config.yaml
n_layer: 8
d_model: 160
n_experts: 24
experts_per_token: 1
d_expert: 352
d_shared_expert: 0
activation: "geglu"
moe_layers: [0, 1, 2, 3, 4, 5, 6, 7]
router_score: "softmax"
normalize_top_k: false
routed_scale: 11.0
balance_loss: 0.00235
balance_bias: true
router_cosine_scale: 20.0
init_std_router: 0.012
lr_router: 0.00268
vocab_size: 8192
norm: "rmsnorm"
norm_eps: 1e-06
tie_embeddings: false
optimizer: "muon"
lr: 0.00779
beta1: 0.93
grad_clip: 2.0
batch_tokens: 131072
seq_len: 768
train_tokens: 455600000
steps: 3476
dataset: "wikipedia_en"
Below are experts of layer 2 (counted from 0) of a mixture-of-experts language model. Rows are named router (the router's row for the expert), gate (a neuron's input weights, with its number), up (a neuron's input weights, with its number), down (a neuron's output weights, with its number) and show model dimensions 128-159. Each number is 128 + 24 x the weight over its row's rms, rounded and kept within 0 to 255.
After each expert's rows: "mostly gets" lists some tokens that are sent to it at least half of the time; "comes after" lists some tokens at least twice as common just before its tokens as in all text. This comes from a sample of Wikipedia text that the model never trained on. Tokens count by the router's weight.

# expert 14
router [175 127 126 134 159 106  87  98 143 122 172 126 113 108 158 122 139 169 140 167 104 105 163 130 149 137 147 119 171  71 104 105]
gate5 [120 120 149  66 112 119  70 127 123 131 100 115 126 109 122 159 132 166 142 148 160  96 179 110 159 173 138 132 113 129 126 109]
up5 [117 139 110 132 117 154 158 107 136 114 111 192 134 142 162 174 122  77 122  96 138 136 123 117 112 141 101 140 159 175 124 166]
down5 [136 114 145 138 122  93 122 117 152 149 113 136  70 150 150 114 191 134 183 106 133 118 139  79 108 113 100 137 124 123 123 115]
gate6 [131 126 101 114 102 128 118 171 145 161 159  88  90 150 140 134 130 146  91  97 169  87 133  72 117 141 115 145 150 108 128 118]
up6 [133 148  87 110  98 141 141 144  73 146  89 147 154  69 142 132 107 166 112 132 149 128 129 135 160 175  85 146 131 120 138 159]
down6 [120 119 131  92 133 116 114 116 159  95 132 135 156 161 142 103 167 128 150 100  62 167 162 164 119 128 132 132 137 156 127 128]
gate7 [144 102 125 131 105 159 161 138 116 166 147  89 121 149 102 133 118 115 110 130 125 124 153 126 125 104 122 161 142 168 142 147]
up7 [139 128 135 152 136 134  90 152  87 103 141 144  75 125 148 108 129 132 123  90 121 137 118 133 171 133 190 147 146 120 168 142]
down7 [133 116 136 123 112 133 110 144 119 118 170 152 124 141 172 144 124 154 133 143 112 147 121 178 108 144 145 112  92 107 134 135]
gate8 [125 163 150 113 141 100  73 165 101 123 105 118  96 101  90 123 142 135 145 113 160 102 142 118 159 176 136 157 113 129 165  89]
up8 [103 142 121 134 150  93 141 115 155 146 159 131 141 180 138 121 138  88 153 143 114 125 124 107 103 147 122 119 127  96 112 153]
down8 [142 128 123 120 161  72 105 142 158 141 179 119 129 152 103 136 156 108  93 125 104  97 120  99  84 135 134 133 136  99 158 108]
mostly gets: " %", " MF", " key", " DF", " built", " last"
comes after: " W", " |", "W", "-", " F", "|"

# expert 21
router [162 100 132 127 143 126 139 146 140  98 112  96 137  95 106 134 136 122 120 162 124 119 160 165 158 135 119 136  85 103 152 105]
gate5 [100 136 132 107 133 130 145  92 138 140  55 157 168 136 132 118 102  93  99 122 101  81 125 144 104 135 152 104 147 145 171  82]
up5 [166  87 105 129 101 118 130 147 128  95 160 142 136 126 161 111 112 178 101 121 167 123 172 136 137 105 126 145  90 137 104 126]
down5 [123 154 130 126 159 134 141 128 138 141 157 117  95 116 150 130 110 127 115 196 180 155 118 128 151 144 151 111  77 123 120 124]
gate6 [166 106 124 107 132 136 109 173 170 126 182 120  88 125 150 121  87 150 151 127 118 108 164 176 134 133 107 133 146 114 159 151]
up6 [130  76 123 155 140 100 138 119 124 126  89 195 124 124 116 147 139 101  93  95 112 152 147 115 136 122 140 130  76 136 137 130]
down6 [120 154 121 107 152 102 118 154 191 124 139 175 114 126 108 154 119 117 146 132 148 177  96 146 122 128 134 108 146 132 144 144]
gate7 [128 135 133 136 127 139 104 138 122 136  99 168 194 140 166 121 112 136 112 113 100 105 130 134 113 143 106 102  98 123 115  63]
up7 [159  90 102 124 131 158 148 100 123 170 159 112  90 130 124 169 136 109 155 130 111 178 152 123 152 114 162 142 154 116 141 173]
down7 [159 119 118 126  87 157 103 111 107 104 109 169 133 143 149 127 117 164 136 135  96 149 103 151 131 141 172  95  98 138 105 111]
gate8 [128 114 132 108 164  94 169 141 151 145 151 138 152 108 136 171 135 116 124 136 142 113 157 116  81 156 154 167 130 109 100 185]
up8 [171 118 166 109  98 118 132 132 116 141 137 130 130 164  82 129  98 128 148 105 150 139 119 113 126 137 128 117  67 129 123 142]
down8 [173 103 118 124 139 140 134 106  93 145  96 146 125  86 153 126  88 160 124 126 137 152 112 111  98 103 189  92 116 118 125 106]
mostly gets: " about", " due", " around", " on", " using", " gave"
comes after: " to", " not", " would", " can", " he", " could"

# expert 11
router [156 148 155 152 128 147 112  76 205  96 145 124 124 106 137 121 128 169 167 172 115 148 145  99 140 100 109 128 138 115 126 106]
gate0 [117 109 122 115 140 152 161 148 100 123  64 158 132 120 164 116 138 155 123 133 127 137 121  90 112 109 114 133 154 148 152 152]
up0 [120  93 119 137  96 152 133 131 109 138 122 140 199 118 113 149 112 109  98 125 143 133 147 171 145 131 151 163 129 187 126 110]
down0 [145 133 136 105 116 180 115 157 131 130 191 115 122 119 148  90 158  89 133  86 178  92 120 142 108 126 175 124 160 147 118 142]
gate1 [142 114 136 123 133 148 128 125 124 169 154  92 137  87 140 101 122 140 136 138 142 153 128 125 121 102 102 126 134 129 142 133]
up1 [ 92 105 121 170 104 130 132 119 152 106  91 154 144 139 136 140  95  73 129 144  83  91 148 137 150 145 118 154 112 139 104 148]
down1 [171 107 102 100 156 119 124 148  96 143 148 158 110 137 161 131 144 152 183  87 153 158 117 144 113 147 128 100 134 116 124 113]
gate2 [134 136 130 138 104 133 113  97 159  79 139 117 114 163 125 138 175 125 109 146 128 162 124 149 124 136 104  99 108 145 145 110]
up2 [126 102 168  87 148 136 148  92 150 166 145 155 116 152 140 132  80 134 141 148 142  90 131  68 131 124 178 110 158 112 104 155]
down2 [110 158 126 148 134 132 134  78 143 132 124 132 170 141  90 130 135  91 124 163 163 129 142 149 183  99 130 124 150 131 102 183]
gate3 [101 168 119 132 127 140 102 121 125 142 177 122 119 125 101 170 114  68 172  86 167 128 121 120 105 142 110 111 154 164 113 144]
up3 [106 116 142 117 138 141  99 132  91  92 134 138 113  86 130 120 130 168 102 130 111 116  74  99 135 107 128 132 101 135 127 131]
down3 [113 136 106 122 115 101 114 108 173 166 116 130 122  68 179  78 148 131  99 156 114  98 132 158 107 125 107 143 161 143 112 139]
mostly gets: "re", " adj", ".e", "°", " Ltd", "′"
comes after: "\n", "°", "′", ":", "1", "|"

# expert 15
router [141 143 110 133 144 150 119 140 145 120 115 135 177 127 153 116 136 132 136 187  99 151 123 100 141 125 131  80 165 124  82 120]
gate5 [112 128 158 143 117 140 150 121 127 121 134 152 102 129 124 124 106 120 149 123 152 124 140 137  97  81 128 157 138 172  86 191]
up5 [105 132  82  98 155 140 152 142 122 143 116 125 159  91 130 137 147 131 142 123 168 116 114 143  99 149 100 111 104 147 112 152]
down5 [133 178 119 122  94 140 122 115 153 144 136  95 170 144 144 134 152 126  97 140 118 118 155 152 148 138 143  79 132 141 158 112]
gate6 [163 103 112  93 120 153 148  97 139 177 133 159 112 138 134 158 123 171 174 145 106 164 152 118 124 153 144 123 174 133 142 110]
up6 [141 126 138 101 164 110 134 110  85 118 141 101 174 121 106  94 123 122  85 150 152 128 144 164 188 157 126 140 129 100 119 140]
down6 [157 163 119 122 133 128 150 101 109  79 144 110 167 135 159 132 119 127 118 190 106 113 126 171 108 152 132 168 164 149  65 103]
gate7 [124 141 124 143  88 115 150 137 126 116  80 160 148 152 127 129 136 114 122 106 146 138  95 129 164 100 166 123 123 215 113 116]
up7 [115 127 105 137 140 102 189 152 145  93  87 162 129 167 115 160 139 110 123  89 135 113  98 107 160 112 132 129 149 143 102 124]
down7 [105 117  91 151 100 115  68 160  72 126  85 152 112 152  91 127 136 114 100 131 154 138 124 138 104 112 118 145 133 149 137 168]
gate8 [142 133 115  73 145 157 143 127 158  69 122 126 163 102 132 157 121 137 129 101 139 168 108  99 166 177 151 104 106 129 129 104]
up8 [118 149 141 102 151 138 140 171 178 144 108 122 148 119 112 161 145 136 106  91 130 156 113 110 149 135 132 123 111 128 113 116]
down8 [120 130 138 100 117 111 164 169 113  89  97 139 111 146 123  99  90 121 125 111 154 143 110 151 176  92  70 133 138  86 134 163]
mostly gets: " mi", " /", " Mr", "incumbent", "Te", " i"
comes after: " P", "%", "P", "0", ".", "3"

# expert 13
router [162 144 107 143 157 144 154 168 146  97  82 119 133 128 135 128 135 174 123 138 106 103 117 112 136 127  80  93 141 154 103 113]
gate0 [127 115 129 100 157 125 139 130 112 118 154 108 164 102 128 123 148 175 135 169 135 134 115 114 139 135 111 123 118 145 122 183]
up0 [150 102 143 143 122 142 111 104 107 146 152 193 119 126  91  97 108 103 108  85 107 203 154 143 124  96 160 149 136 121 141  69]
down0 [141 147 106 138 108 127 148 134 148 102 130 110 110  88 124  88  77 136 145 125 141 116 112 111 138 122 200 174 115 162 146 110]
gate1 [106 152 134 105 103 148 142 115 157 155 107 211 108 154 135  96  94 147 163  92 115 109 146 151 105 105  95 163 136 133 139 160]
up1 [132 133 141 143 123 119  97 119 154  81 179  91 151 120 101  99 148 127 115 149 131 158 118 114 123 104 137 126 111 144  87 114]
down1 [185 108 172 152 134 106 160 161 161  98 154 129 164 108 105 123 135 159 102 156 176 140  87 117 145  95 112 106 136 120 135 119]
gate2 [139 102 103 150 152 160 123 121 143 122 138  93 109 163 145 139 150 113 147 116 141 174 139  88 141 140 160  99 113 122 142 109]
up2 [148 125 147 113 152 121 137 110  97 142 130 114  93 122  81 126 155 142 164  89 111 129 159 108 115  86 114 113 181  99 128 126]
down2 [167 106  71  94 127 120 124 133  84 121 146 175 179 115 120 157 105 105 141 154 107 100  94 114 130 162 119 187 124 108 122 104]
gate3 [119 106 110 144 141 133 114 165 161 149 141 163 116 148 117 127 112 130 152 116 140 147 160 115 103 153  95 125 111 147 170 153]
up3 [137 125 136 141 137 144 166 106  90 104 139 185 126 157 142 152 166 136  82 129 138 139 167 141 123 160 117 101 153  82 131 131]
down3 [ 99 150 148 114  71 135 160 147 110 133 129 132  73  93 154 184 208 118 103 115 138 114 122  90 179 100 131 113 111 158  93 103]
mostly gets: " and", " that", " or", " which", " but", " who"
comes after: ",", "==", " well", "s", ")", "See"

# expert 2
router [148 115 100 109 101 177 143 131 111 127 146  99 168 152 126 143 150 158 137 158 161 122 156 145 117 119 124  85 182 158 104 105]
gate5 [156 137 134 132 134 153 137 157 121 145 124 149 136 142  99 132 178 126  84 106 111 133  94 124 135 129 102 156 126 152 160 146]
up5 [138 134 114 107 139 118 132 108 137 143  99 150 118 101 140  99  84 161 115 147 122 140 159  94 130 100  74 123 100 111 123  99]
down5 [ 91 119 125 113 158 169 120 136 184 153 138 155 109 122 111  80 124 153 133 131  93 127 137 114 135 132 135 140  81 125 163 110]
gate6 [134  98  72 108 134 146 170 109 115 125 135 100 123 115  71 126 124 120 168 115 113 150 133 105 126 164 168  99 120 140 139 127]
up6 [135 173 135 117 109 100 149  84  67 113 140 119 131 117  93 130 151 125 127 106 134 168 134 102 133 142 142 151 153  88 119  82]
down6 [139 146  71 133 108 113 127 102 148 128 131 138 121 157 138 138 134 109 126 110 127 152 150 112 131 158 118 122 152 111 117 131]
gate7 [ 97 151 133 152 104 148  99 154 136 117 116 125 100 123  71 128 126 113 103 130 146 122 172 143 184 143 159 138 113 133 133 187]
up7 [129 118 116 113 128 119 135 129 114 115 111 143  96 161 130 138 115 136 132 134  66 156 133  98 127 110 110 109 166 141 103 130]
down7 [104 150 110  81 122 117 117  78 149 117 145 157 110 102 113 134 149 135 130 176 130 114  70 151 126 126 120 153 145 125 102 136]
gate8 [146 122 124 126  76 106 168 115 108 126  96 115 123 112 120 124 157 151 134  85 134  92 146  83 143 153 151 119 119  98  94 134]
up8 [100 128 135 126 134 154 118 118 158 155 104 157 122 147 120 116 126 125 117 139 126 117 103 134 146 136 133  59 109 164 133 156]
down8 [147 104  71 123 126  69 117 168 145 166  95 154 173 126 118 115 131 152 138 112 192 128 152 135  86 112 142 111 161 143 138 133]
mostly gets: " Alex", " JPN", " Sat", " Andy", " Yu", " Kitt"
comes after: " K", " S", " J", " M", " N", " O"